Weights of a small mixture-of-experts language model, trained from scratch on English Wikipedia.
Size: vocabulary 27858, 68.1M parameters.
Below are experts of layer 6 (counted from 0) of a mixture-of-experts language model. Rows are named router (the router's row for the expert), gate (a neuron's input weights, with its number), up (a neuron's input weights, with its number) and show model dimensions 0-255. Each number is 128 + 24 x the weight over its row's rms, rounded and kept within 0 to 255.
After each expert's rows: "comes after" lists some tokens at least twice as common just before its tokens as in all text; "gets" lists some tokens that make up at least twice as much of what it gets as of all text. This comes from a sample of Wikipedia text that the model never trained on. Tokens count by the router's weight.

# expert 2
router [149 171 116 107 112 107 141 127 132 147 149 126 121 164 195 123 122 104 131 142 148 161 172 124 163 127 125  84  80 158 125 134 152 112 109  87 101  89 139 117 110  98 104 123 122 139 119  89  74 113 107 181  83 146 148 154 177 143 132 118 127 101 113  95 183 152 121  96 147 138 138 169 141 102 125 147 132 113 120 139 146 153 110 137  89 170 124 106  93 145 122 144 127 107 109 120 101 109 126 126 151 136 140 105  99 124 111 126 151 104 107 146 180 154  80 173  87 167 153 140  89 115 148 128 125 135 126 183 152 127 116 145 124 122 153  95 138 148 115 166  82 120 137 118 122 105 145 119 127 134 148 121 143 129 143 144 150 133 113 132 121 129 147  82 105 152 104 153 137 135 137  91 108 113 152 108 179 116 196  99  81 109 139  59 145 126 130 100 121 126 101 110 150 157  99 149 152  76 138 142 104 141 123 129 132 142 126 148  84 100 148 183 111 121 145 121 110 103 108 145 103 108 149 100 138 120 105 135 131 110 164 143 147  96 158 110 110 135 132 149 135 127 135 132 124 147 126 148 130 131  90 111  95 129 141 116]
gate0 [106 133 128 104  89 136 115 145  86 165 117 170 115 118 146  72 120 123 130 134 111 135 157 141 150 113 123 127 140 159  97 132  86 131 157 176 174 136 146 141 122 118  88 123 114 135 108 151  97 107 129 148 139 126 140 134 140  66 113 122 103  99 115 120 151 168 109 162 139 137 131 143 123 133 128 119 120 136 151 165 133 142 136 137 101 105 123  77 128 142 128 190 144 130 155 112 159 111 136 129 121 139 102 126 118 122  70 100 160 159 122 144 161 176  74 118 126 180 124 135 161  89 118 120 152 127 114 151 153  97 147 127 162  83  95 177 135 124  92 153  65  92 149 143 125 107 127  95 108  89 166 112 121 130 154 136 125 136 100 170 142 141 115 110  95 132 166 108 118 111 121 124 155 130 112  93 171  73 142 102 122 109 130  99 172 113 113 118 124 143 105 134  88 154 131 138 123  74 117 120 126 127 163 160 127 113 166 133 115  88 111 121 146 106 136 129 106 113 148 107 124 109 143 128 146  95 158 141 142 149 162 109 106  91 139 124 130 118 170 141 141 160 136 127 149 129 145 151 123 166  99 130 117 193 114 127]
up0 [133 129 145  97 115 176 114 103 127 153 144 141 150 135 169 126 103 134 110 125 144 100 163 139 127 149 124 151 111  98 163 172 135  79 111  72 161 121 112 136 106 101 105 137 148 156 128  87 115 121 102 132 124 113 145 169 126 135 148 144 150 120 141 114 131 106 186 168 132 131 131 143 125 132 112 174 119 125  93  74 135  87 127 132 146 144  98 131 134 128  81 110 106 133  91 122 132 151 112 165 140 140 120 157  90 101 142 126 126 130 132 133 175 136 130  97 124 104 104 116  69  98 141 129 139 104 141 136 179 186 137 116 159 143 138 136 122 158 143 165 150 128 102 155 140 110 121 128 168 105 136 140 138 159  94 114 116 130 102 165 123 133 127 146 155 123 161 115 117 157 110 157 116 107 139 110 104 109 134 131 127 124  99  65 141 143 126  83 161 136 128 144  95 109 108 143 125 144  62 182 111 152 145 112 131 131 133 150 132 145 153  92 120 133 124 134 132 170 148 135 114 102 129 136 165 126 146 143 169 133 157 107  90 123 131  55 117 108 104 153 123 115  90 105  97 131  89 149 202 140 101 118 109 158 125 142]
comes after: "the ", "The ", "′", "described ", "an ", "—"
gets: "as ", "–", "= ", "that ", "end ", "N"

# expert 52
router [137 165 146 115 134 103 174 133 100 124 137 129 101 128 152 103 125  93  92 153 169 157 162 102 207 190 138 102 104 150 144 140 169 108  94 133  59 123 121  94  97 128 105  96 132 138 111 140 125 131 112 145 122 120 172 153 164 134  93 110 145 114 146 109 110 162 106 129 164 153 134 126 138 130  90 145 165 140 109 101 155 176 138 146  92 132 145 101  87 122 137 141 135  83 128 163 148 158 133 112 162 112 151 144 124  94 130 104 117 102 103 118 135 161 110 186 130 107 140 153 129 143 154 138 113 120 129 143 170 113 102 155 146 144 126 133 207 155 145 139 116 106 116 127 141  77 140 111 100 132 128 125 137 129 146 171 100 140 141 104 134 115 132 131 128 126  97 130 128 123 102 133 146 126 172  86 145 114 145 139 119 115 139  97 137 148 115 124  83  83 146 152 159 145  87 135 120 122 117 106 111 106 115 115 147 140 132 125 101 123 112  99  82 120 100  97 143  92 115  83  88 116 147  96 124 107 135 101 141 115 163 151 120 113 148  86  94 121 153 114 120 123 168 146 142 164 153 125 122 150 131 115 126 112 108  93]
gate0 [106 134  67 161 135 125  98 145 125 107 134 162 158 138 132 115 134 118 150 136 119 147  87 125 144 144 109 138  89 122 137 108 124 146 122 153 157 124 124  98 142 136  67  82 127  95 130 164 116  96 100 134 141 132 112 138 161 106 125 142  94 109 119 112 115 141 133 126 150  92 103 150 159 104  90 132 162 142 120 125 147 125  97  92 142  97 144 150 121 134 115 116  94 129 145 112 122 124 123 135 136 127 158 114 117 122 136 120 166 143 118 178  94 130 207 133 156 135  99 119  95 153 149 131 109 153 107 165 131 141 148 160 115 116 138 172 186 130 157 163 120 110 144  83 115 110 124 131 101  77 130 129 101 133 158 114 112 137  85 166 120 144 121  78 154 151  95 135 120  92 143 127 119  89 130 164 149 144  94 172  70 158 124  90 137  60 106 128 125 108 114 146 113 131 126 115 135 115 146 145 135 164 144  81 119 118 124 108 174 147 169 140 120 120 116 169 159 119 149 141 103 155 129 102 161 124  91  99 159 153 106 176 153 113 102 151 100 108  89 118 161 107 122 147 146 106 142 153 147 136 126 137  94 133 131 138]
up0 [ 95 124 142 121 144 151 128 118 114 115 132 113 142 120 122 130 108 126 140 147 164 118 132 135 103  86 138 151 149 145 133 153 107 139 124 140 125 108 108 107 142 107 111 132 155 142 136 121 110 181 104 147 169 167 130  64 134 141 141 104  78 141 118  74 133 157 159 107 133 136 147 161 150 100 136 109 103 106 162 147 138 118 104 142 131  98 149 155 109 138 126  63 104 109  91 103 115 130 128 132 107 142 102 105 110 144 155 141 147 124 100 135 114  96 127 100 123 137 150 132  78 139 202 157 119 128  88  85 100 104 162 121 136 130 141 124 119 124  93 128 122 140 154 174  66 115 106 147 104 133 158 134  88 141 128 135 156 132 183 151  99 124 178  85 164 144 113 152 114 140 115 125 118 123  65 153  67 122 145 120 153 109  96 118 116 104 130 160 159 145 146  86 135 158 133 113 119 111 148 125 103 178 151 117  91 108 144 149 190 145 110 148  73 113 148 134 168 130 119 173 140 109 141 145 131 104 117 152 102 153 132 128 121 116 110 163 131 124 122 136 165 126 139 153 121 114 125 128  84  97 127 130 115 121 171 136]
comes after: "1", " ", "2", "0", "3", "U"
gets: ".", "|", ")", ",", "==", ")."

# expert 34
router [128 150 138 112  96 124 120 139 146 166 149 115 111 155 199 102  90 104 112 144 170 157 119  85 152 183 106 110 126 101 154 167 144 146 124  99 111  99 123 137  95 111 121  97 129 154 106 100  86 148 103 153 145 132 140 127 166 162 143 118 138  92 116 149 138 125 119 135 171 123 173 164 155 124 109 139 161 119 107 110 148 177 113 140  76 119 128 145  84 122 147 145 123 107 123 134 145 166 121  93 118 142 123 129 125 112 133 123 135 113  75 158 121 142  85 147 108 157 149 135  95 157 171 124 104  92 105 112 162 112 131 158 132 146 115 133 159 149 121 123  83  96 150 136 155 101 130 165 133 143 178 138 138 126 135 173 133 150 131 159 151 156 150 131 101 135  85 155  96 122 121 129 138 102 151 118 132 125 157 119 111  88 117 123 143 137  95 118 144  99 102 130 136 129  83 148 130 112 131 120 129  97 156  96 114 118 172 123 139 117 109 116  89 131 121 128 137 118 152 128  69 121 145 131 127 189 131 157 108 135  88 139 152  88 142 104 114  97 143 122 119  82 150 159  97 160 124 129 151 125 113  95  55 120 143 128]
gate0 [156 117  80 114 126 163 131 136 192 112 117 110 119 161 125 152 147 132 126 115  91 145 105 144 120 141  90 167 155 127 144  85 147  88 143 114 125 101 142 151 133 141  86 142 129 159 109 146  91 106 113 166 120 125 110 117 157 154 101  91 109 159  97 108 173 138 128 117 150 145 148 146  92 122 105 141 103 154 106 128 107 119 129 123 114 124 124 132 194 142 146 122 141 123  93 114 128 124 164 174 122 121 107 162 127 130  84  89 139 154 127 131 102 144 123 117  90 145 103 138 129 149 122 149  98 151 138 141 126 136  66 117 137 122 124 180 129 100  95  90 153 139 145  79 145 108 116 131 104 156 155 138  98 118 129 112 138 124 122 129 178 147  89 132 141 185  65 141 144 126 157  83  91  73 111 134 155 156 153 137 127 139 165 114 150 140 108 142 145 125 118 149 158 166 125 134 125  94 167 145 126 128 103 138 171 126 100 111  92 128 129 127 114 132 122 158  94  91 142 147  93 131 139 143 113 118 145 103  63 126 134 152 133  96 116 144  82 120 186 136  87 111 140 126 127 111  91 125 121 117 163 120 130 143 119 149]
up0 [128 142 187 129 158 101 117 172  93 139 146 129 162 121 122 121 123 101 164 135 160 125 137 122 127 109 193  95 120 124 126 112 123 167 110 130 138 116 135 132  98 114 138 108 109 129 116 145 142 114 125 102 110 121 140 120 117 139 128 153 122 111 117 114 122 128 119 145 104 140 126 206 152 140 127 104 162  79 186 125 102 109 128 164 108 104 110 144 123 103 122 144  98 122 170 154 124 148  81  92 113 114 113  85 105 107 159 129 164 121  88 106 125 141 129 119 113 113 107 118 141 121 185 131 156 136 109 148 135 123 150 129 103 120 127 163 149 114 183 130 127 160 139 175 124 144 128  74 121 106 140  89 164 159 131 186  92 114 100  79 133 140 129 151 105  87 149 153 137 127 109 122 118 103 141 117 146 126 102 103 143 128 117 103 121  91 130  93  65 102 132 112 115 104 140 119 178 147  96 140 129 109 210 140 130 151 152 125 173 144 149 133 116 108 129  96 105 138 126 101 173 151 105 139 139 137 134 129 164 111 110 134 113 125 105  69 157 136 132 136 145 104 152 104 171 162 131 147 150 157 120 128 109 152 135 116]
comes after: "of ", "in ", ". ", "to ", "for ", "on "
gets: "the ", "The ", "two ", "three ", "four ", "several "

# expert 176
router [155 153 166  79 120 122 131 136 121 155 176 103 127 154 139 120 117 113 145 156 147 152 151 148 189 138 142  98 103 166 139 122 187 151  99 135  99 158 148 124  99 113 134 111 135 125 103  88  96 136  98 170 182 113 183 145 164 152 135 118 138  94 156  61 120 165  60 114 150 146 129 140 138 130 112 151 130 118 121 123 142 128 112 121  95 136 127 128  89 123 134 112 156 106 133 127 127 152 113  83 130 167 141 126 137  88 155 154 132 118  93 111 175 133  85 158 119 157 168 120 148 136 142 113 109 114 110 117 146  98 107 160 141 128 104 140 158 162 154 133  91  80 128 121 141 130 132 115 110  99 131  85 138  94 152 137  96 142 117 138 137 159 144 134  95 136 109 145 128 124 120 105 105 133 163  96 133 104 107 122 117 103 105  93 170 118 114 128 128  77 125 134 173 139  92 116 139 144 148 135 107 137 170 143 158 109 127 133 137 147 134 177 108 120  94 109 113  86 111 107  68 110 145 150 133 111 142 115  94 109 123 169 126 103 132  88 110 145 126 105 130 122 133  94 136 161 158 142 138 132 156 105  99 126 145 103]
gate0 [147 143 143 139 153 116 145 138  33 137 131 117  89 134 125  85 127 109 126 111 142  99 131 132 123 144 127 110 122 155 137  98 132 150 153 127 146 134 142 124 125 126 171  70  97 166 113 134 132 145 113 182 128 158 123 113 150 188 142 124 143 149 126  88 123 124 148 123 123 158 155 151 114 131 144 161 120 164 143 156 150 104 105 108 117 161  81 142 120 147 133 141 126 123  90 127  59  83 110 139 152 119 163 112 124 158 137 119 130 102 124 145 169 149 120 155 127 167 115 174 125 145 142 111 137 138 132  85 167 143 103 129 111 103  69 154 117 155 147 165 160 148 151 163 128 116 146 123 113 111 120 182  98 158 147 161 181 126 147 133  89 119 150 122 123 138  71 135 130 133 117 123  86 118 108 104 117 140  86 164 116 108 151 111 124 112 130 125  96 133 151 147 129 178 109  93 151 113 106 160 133 130 139 120 147  77 150 153 132 111 125 108 101 105 162 137 169 111  81 103 129 143 122 150 128 127 155  96 141 111 135 161  66 107 137 119 119 156  90 124  98 124 117 141 113 124 115 113 147 141 145 133  98 108 138 132]
up0 [139 128 147 145 114 160  87 113 110 133 105 150 140 143 132 142 142 139  85 125 121  84 171 120 127 136 116 167 137 116  97 146 105 133 144 148 130 109 117 169 113 111 120  87 149  93 119 106 104 168 133 141 110 112  96  98 138 136 101 124  92 113 124 141 108  89 124 164 125 140 114  95 135 206 160  88  89  92 106 111 167 133 135 107 135 118 103  95 123 144 132 150 125 156 105 117 119 155 121  89 117 136 111 160  83 124 116 125 109 172 113 167 100 132 150 138 138 157 110 113 120 102 150 110 105  93 150 143 119 137 125 110 135  89 125 130 150 183  97 127 100 113 142 116 174 130 125 138 139 124 134 123 134 143 131 142 132 120  86 151  99 124 125 170 171 109 110 108 133 113  86 150 152 139 115 128 136 164 126  80 176 173  80 114 119 153 146 130 129 117 101  85 137 127 159 145 155 104 166 148 136  96 145 143 115 136 140 131 141  70 101 104 142 116 150 115 114 177 126 100 143 127 147 164 138 147 104 139 131 189 131 104 117 127 135 119 169 156 204 175 112 124 146 135 126 131 127 128 109 114 152 135  81 117 162 168]
comes after: "1", ",", "3", "2", "4", "6"
gets: ",", "–", ".", "-", "it", "United "

# expert 204
router [145 122 109 115 143 117 137 146 141 141 127 139 125 178 196 126  89 103 132 160 128 185 160  99 151 171  86  95 147 125 140 149 154  99  98 105 101 114 139 142 120 113  89 112 165 164  90 128 120 126 108 132  97 104 149 140 165 125 106 115 152 109 147  58 164 125 116 116 135 146 133 164 162 100 116 147 130 174 106 115 133 143 111 132  52 164 119 111 128 152 113 118 138 109 114 130 160 125 116 103 129 127 138 108 113  94 107  92 175 132  91 128 157 160 139 147  82 147 127 136 105 157 147 120 126 100 115 136 169 122 113 142 102 163 127 140 149 147  82 146  76 139 136 141 161 135 137 127 110 100 184 128 139 129 134 104 121 136 121 145 177 151 150 137 130 130 113 211 129 122 147  94 128  93 138 144 149 121 169 141  87 119 132  92 151 131 104 129 137 123 123 143 139 147  90 141 140 123 132 127 110 115 151 130 185 125 157 104 103 104 119 145 121 117 108 136 138 114 154  74  68 161 150 102 109 143 117 143 112 126 153 136 123  94 129 124  93 127 126 133 110  93 132 123 120 129 122 167 143 118 123 108 102  96 132 112]
gate0 [155 124 103 128 133  96 105  97 138 130 110 148 116 180 157 120  58 123 134 146 119 158 171  98 142  83 127 130 182 110 145 134 122 137 110 158  87  99 144 115 169 124 113 134 144 155 143 179 149 118 115 109 106 132 201 149 155 133 136  71 141 148 170 100 112  96 149 109 154 134 126 158 139 124 129 115 139 124  97  98 124 121 180 129  84 125 148 105 131 106 110  97 117 142 136 120 119  99 106 124 113 137 131 118 139 116 134 106 138 101 109 149 104 110 134 108  99 145 120 122 135 157 155 117 143 125 120 131 125 132 125 131 134 140  99 131 133 143 127 120 119 137 139 164 155 119 115 148 118  73 185 145 131 153 132 132  79 150 144 101 142 121 167 128  84 104 122 169 132 118 108  95  85 142 123 124 162 127 139 116 151 158 148 114 154  91 103 148 110 121 148 142 120 200 103 144 126  94 123  93 116 124 204 127 137  91 140 111 138 120 150  94  85 100 176 138 152 132 116 108 107 159 126  99 156 150 144 136 145 175 151  85  99  95 138 118 111 130 102  73 138 111 146  94 105 118 139 122  91 143 139 121 144 137 117 117]
up0 [125 135 154 113 113 105 150 142  86 106 140 117 113 123 122 181 121 130 101 144 121 134 142  82 115 129 176 123  80 134 129 171 120 161 122 162 120 157 156 132  88 138 134 139 161 142 140 125 141 114 190  86 118 119 115 160 116 167 105 106 164 103 136  80 120  83 129 118 136 160 124  99  99 101 108 100 163 139 109  98 147 130 141 134 147 116  98  91 110 147 148 119 143 111 139 152 142 149 163 100 136 121 142 127 135  93 152 146 121 141 112  99 127 110 126 134  77 114 169 128 127 133 135 105 125 127 143 131 134 109 136 126 122 153  88 146 121 129 115 131  98 133 123 162  91 125 147 135 113 146 185 135  88 117 109 137 110 144 119 121 126 139 124 123 152  64  89 220 137 139 113 145 150 119 126 129 123 134 110 142 130  93 110 163 142 125 119  84 167 113 169 113 122 135 109 124 120 138 138 158 134  78 195 126 102 123 120 119 162 160 145 194 134 103 104 125 124 141 118 119 180 105 151 115 137 147 117 124 137 136 109 171  95 147 125 115 152 187 103 114 103 153 183 159 168 127 134 138 103 137 165 115 106 136 123 143]
comes after: "the ", "The ", "a ", "one ", ". ", "this "
gets: "of ", "all ", "part ", "most ", "first ", "one "

# expert 74
router [131 152 141 132  91 124 125 163 127 141 145 132  78 144 155 126 111  78 131 152 145 128 138 142 191 174 121 107 140 163 165 116 145 168 112 116  99 106 140 137  99  94 100 122 139 103  99 153 100 132 104 153 125 139 117 128 160 144 132 115 121 117 137  72 135 143 101 119 152 158 108 142 125 132 112 144 147 107 134 112 143 139  95 139  87 152 105 126 112 143 124 117 156  87 157 143 153 146 108 137 117 113 143 133 123 111 128  94 139 101 106 105 147 122 106 159 137 128 154 160 152 181 160 114 120 135 118 145 178 136  99 157 131 153 119 131 177 159 118 133  83 130 147 163 122  83 128 159 121 116 133 107 125  84 149 160  97 144 124 130 155 182 132 118 154 114 104 150 132 117 125 112 104 117 162  89 145 118 147  89 102 116 157  87 180 116 129 159 135  65 117 146 178 159  88 131 135 130 148 131 101 117 126 135 160 140 122 142 100  72 136 178 128 106 120 125 111 107 134  93 123  96 138 147 138 114 107 105 136 109 145 148 118  72 125  78  78 153 169 103 134 113 166 127 128 172 126 124 120 132 146  81 108 105 132 101]
gate1 [108 178 113 105 147  92 123 105 138 120 154 175  40 128 146 139  91 116 170 110 149 133 126 126 120 190  96 111 140 145 143 108 137 133 101 133 162 178 112 153 151 131 107 107 112 132  88 156 116 158 143 132 100 148  91 102 131 113 109 149 136 135 146 129 116 128 115 108 126 132  99 148 132 104 141 135 114 110 141  95 114 152  99 152 158 192 146 144 128 175 137 138 129 151 135 168 140 129 112  76 117 139 138  99 104 123 111 140 114  91 116 130 121  78 130  80 141 163 113 130 137 138 136 142  97 134 113 127 140  88  97 160 127 114  96 144 105 136 130 148  94 108 153 170 128 108 127 172 145 126 161 159 100 106 129 142 122 106 123 125 152 150 161 101 187 120 148 142 118 129 138  87 123 151 114 113  85 152 115 147 159 115 107  55 137 140 162 122 151  83 110 141 159 144 111  97 144 125 138 149 159 106 116 168 114 122  99 171 118 106 148 204  99 109 150 139 149 123 120 134 122 148 125 162 128 143 165 106 127 137 123 137  94  97 146 104 102 143 145 177 154 134 132 143 110 135 124 131 133 131 109 133 143 129 141 137]
up1 [155 141 167 144 126 164 111 167 138  82 181 145  95 104 111 124  85 130 103 106 117 120 119 119 109 158 118 114  93 137 133 100 114 151 115 154 129 147 114 141 104 150 114 116 112 135 139 172 117 143 142 162  92 129 136 100 120  97 126 160 165 126 127 116  84  88 126 143 132 151  79 161 142 115 145 167 114 109  97 123  94 111 171 116 147 166  98 125 146 114 145 120 141 106 113 127 152 112 128 130 147 100 101 111 136 127 105  91  91 114 115  97 173 133 147 138 177 126 144 104 163 162 118  94 136 139 155 118 153 108 104 133 134 151 164 167 143 118 102 171 139 161 168 119 118 112 145 112 125 123 124  54 112 125 148 146 124 135 180 108 168 140 123 118 112 121 142 110 125 147 112 139  65 152 203  83 140 106 146 110 112 121 116  95 122 106 167 102 117 120 137 125 151 124 136 163 126 109 147  76  98 125 107 130 159 136 141 128  72 110 147 105 128 114 106 114 127 156 111  78 146 145 118 126 133 135 141 138 182 107 126 121 174 107 114 103 109 162 128 169 123 144 138 136 124 136 106 131 174 127 140 128 136 177 137 126]
comes after: "1", "0", "0 ", "3", "2", "1 "
gets: "–", "| ", ".", ",", "; ", "201"

# expert 149
router [158 143 137 140 134 131 143 143 135 144 152  95  87 149 165  97  71 135 133 174 184 134 166  74 159 180  91 157 127 139 144 165 120 166 113  85  90 109 138  94 109 122 118 136 126 119 128 125 119 150  90  92 146 141 154 136 183 144 127 115 108  91 135  93 137 132 101 137 149 144 131 137 158 130 111 148 148 102 156 145 160 158  89 139 102 125 151 116 147 122 108 110 125 109 128 164 107 162 113 125 138 128 129 109 118 108 132 154 151  70  95 125 148 146  81 158 103 150 147 112 129 148 139 104 124 121 115 127 129  77 134 172  70 135 103 127 174 127 114 121 109 130 123 128 130  99 135 135 129  94 146 127 151 124 151 138 134 133 159 138 139 127 101 111 110 148 133 156 123 118 108 138  90 117 150  90 182 113 129  97  96 119 173 117 136 107 125 161 115 117 149 122 149 157  78  99 143  98 185  94 148 122 127 141 146 131 133 139 103 106 139 134 118 123 116 115 119  67 162 116  92 134 145 137 116 153 137 137 126 117 146 166 127  58 102 118  87 142 111 130 172 105 161 116 131 159 118 131 128 112 103  98  89 103 133 131]
gate0 [101 137 107 151 146 121 183 153 108  67 166 151  90 129 158 143 124 115 194 135 119 130 151 108 112 183 124 114 160 128 115 123  83 100 132 146 144 128 146 114 100 108 101 152 159 124 114 162 119 118 114 105  96 143 102 155 147 132 149  80 151 126 125 142 142 131 134 172 132 112 114 138 110  71 130 111 149 136 147 143 105  84 126  96 146 168 119 136 148 160 149 133 166  90  87 135 136  63 142 112 136 128 158 121 140 116 122 149 123 163 131 140 123 127 106  86 134 112 184 127  99 127 122 130 140 130 139 175 117 108 122 119 182 108 111 123 140 112 113 128 117 140 155 129 142 100  89 130 133 130 156  93 127  93 143 120 123 158 101  74 121 150 144 151 187  87 168 164 113 107  93 176 104  93 104 133 107 136 110 137 100 142 101 122 119 145 134 103 127 120 121 139 133  97 115 139 160 132 127 147 160 114 102 127 121 158 119 102 138  79 112 129 140 164 121 119 122 115 117 122 143 130 116  94 105 126  92  95 162 168 137 137 142  91 143 149 146 156 154 174  91 109 141 126 172 147 159 105 106 139 159 129 137 104 131 156]
up0 [163 143 123 118 150 123  92 135 153 148 106 152 120 115 139 118 112 131 160 148 105 134 139  44 132 106 118 124 113 145 113 108 173 114 129 115 144 155 119  92 131 121  95  96 102 129 132 130 137 112 150 102 160 175 148 153 133 104  85 145 108 155  97 173 149  81 102 141 144 109 169 110 147 123 130 114 114 137 165 117 125 151 110 110 147 150 103 167 139 122 111  74  96  82 142 141 119 142 132 146 101 146 116 132 105 148 152 124 115 157 127 169 134 103 133 159  84 101 108 135 111 131  95  83 109 169 148 114 130 165 142 100 168 169 155 123 172 112 132 118 142 105 105 131 138 120  99 114 107 137 156 163 163 174 131 125 122 161 107 116 147 113 103 157 119 113 138 117 144  99 120 113 165 123  98 111 127 157  98 141 122 126  97 154 121 115 161 101 135 118 127 124 146 119 110 139  82 117 131 147 126  82 133 157 107 130 137 197 117 102 148 135 120 131 103 122 155 126 153 107 124 140 149  95 145  99 165 109 125 110  92  50 140 136 152 127 143 108 133 133 103  83 136 140 148 174 126 199 101 107 136 130 136 157 147 115]
comes after: "\n", "\n\n", ".", "|", ")", " "
gets: "| ", "\n\n", "\n", "==", "== ", "202"

# expert 107
router [144 157 128 147 108 117 131 120 103 119 144 137 124 127 180 136  85 119 100 146 187 207 135 129 169 156 111  90 122 156 166 183 147 128  83 105  96 108 132 109  88 100 138 104 137 112  82 104 100 172 151 103 138 126 150 140 150 151  91 125 142  98 136  94 179 137 118  93 196 121 162 129 110 132 128 117 154 117 104 140 151 115 146 150  67 167 115  98 117 145 173 131 118 116 130 156 128 119 103  92 100 120 145 119 130 116 144 162 121 148 109 128 130 131  90 146 105 117 152 148 108 141 132 105 107  93 128 138 137 127 104 157 128 137 113 134 157 125 103 114  85 149 139 107 160 119 139 106 103 120 129 108 139 136 117 134  86 156 143 144 145 159 114 142 154 175 106 152 102 100 121  96 157  97 144  90 133  94 124 137 139  98 134  63 146 104 102 144 122 118 146 141 147 136  83 107 129 132 142 105 123  92 153 138 159 125 125 165 117 101  88 128 116 115 116  92 115 110 123 131 104 144 154 129 152 110 161 164 161 113 126 170 156  78 144 100 108 125 120 112 141 116 137 142 108 136 123 133 126 121  78 106 104 120 145 127]
gate0 [148 131 129 165  56 127  95  83 108 124 133 142 105 160 135 118 110 154 105 139 145 127 141 105 154 149 138 120  98 154 121 139 110 189 111 125 146 108 106  89 149 140 136 128 100 150 146 144 156 158 129 125 123 126 139 174 149 132 112 125 112  92 189  98 153 129 156 178 140 114 116 161 124 163 135 138 123 155 115 126 138 122 128 187  96 126 123  86 130 144 104 131 156 125 186 123 107 124  98  86 109 120 125 110 107  93 139  95 141 122 136 146 130 110 137 143 107 129 162 126 102 152 133  96  89 110 127 164 135 115 128 132 122 121 101 130 131  99 109 143 128 123 135 168 106 131 112 169 133 138 126 114 150 113  91  71 120 144  93  95 158 118 117 133 132 119 165 124 156 143 139 116 157  97  86 112 129 102 118 138 111 142  98 103 152 135 102  95 127  85  99 151 158 113 112 116 146  86 110 138 127 126 132 137 118 149 138 138  71  94  97 214  94 136 100 134 139 107 111 122 111 115 119 157  77 148 138 117 143 125 125 160 131 130 172 103 148 121 154 136 114 115 197 115 164 120 165  93 130 146 117 152 102  93 104 115]
up0 [117 154 149 113 146 119 170 113 136 114 139  92  81  90 123 132 161 120 100 120  98 112 135  95  95 109  86 128 160 134 132 123  77 121 107 115 118 126 135 135 146 156 115 156 140 175 139 129 143  58  95 138  93 118 157 170 149 105  99 117  99 111 120 132 142 119 135  98 112 193  71 147 147 147  86 145 121 121 110 154 140 115  85 138 132 114 107 157 136  81 157 137 162 127 114  89 140  93 143 156 137 157 140  78 112 103 139 113 100 136 131  99 149 137 161 114 134 147 150 165 105 141 138 113 147 135 112 165 146 129 180 141 114 138 160 102  89 174 138 144 138 108 144 155 161  89 136 137 114 109 139 136 114 119 108 152 156 120 137 144 131 148 135  98 107 165 106  89 108 144 144 125 106 152 169 117 148 119  98 120  97 138 127 163 144  87 144 165 150 125 106  98 174 165 126 146 162 136 138 161 107  95 103 157 113 137  89 150 105 111 138 131 161 140  90 116 145 107 119 119 142 113 129 153 139 138 109  77 124 154 131 113 113 164 125 140 151 133 124 122 125 133  87 205 116  96 121 115 117 146 127 158 112 117 132 136]
comes after: "\n", "|", "\n\n", ". ", "by", "due "
gets: "- ", "by ", "after ", ": ", "that ", "when "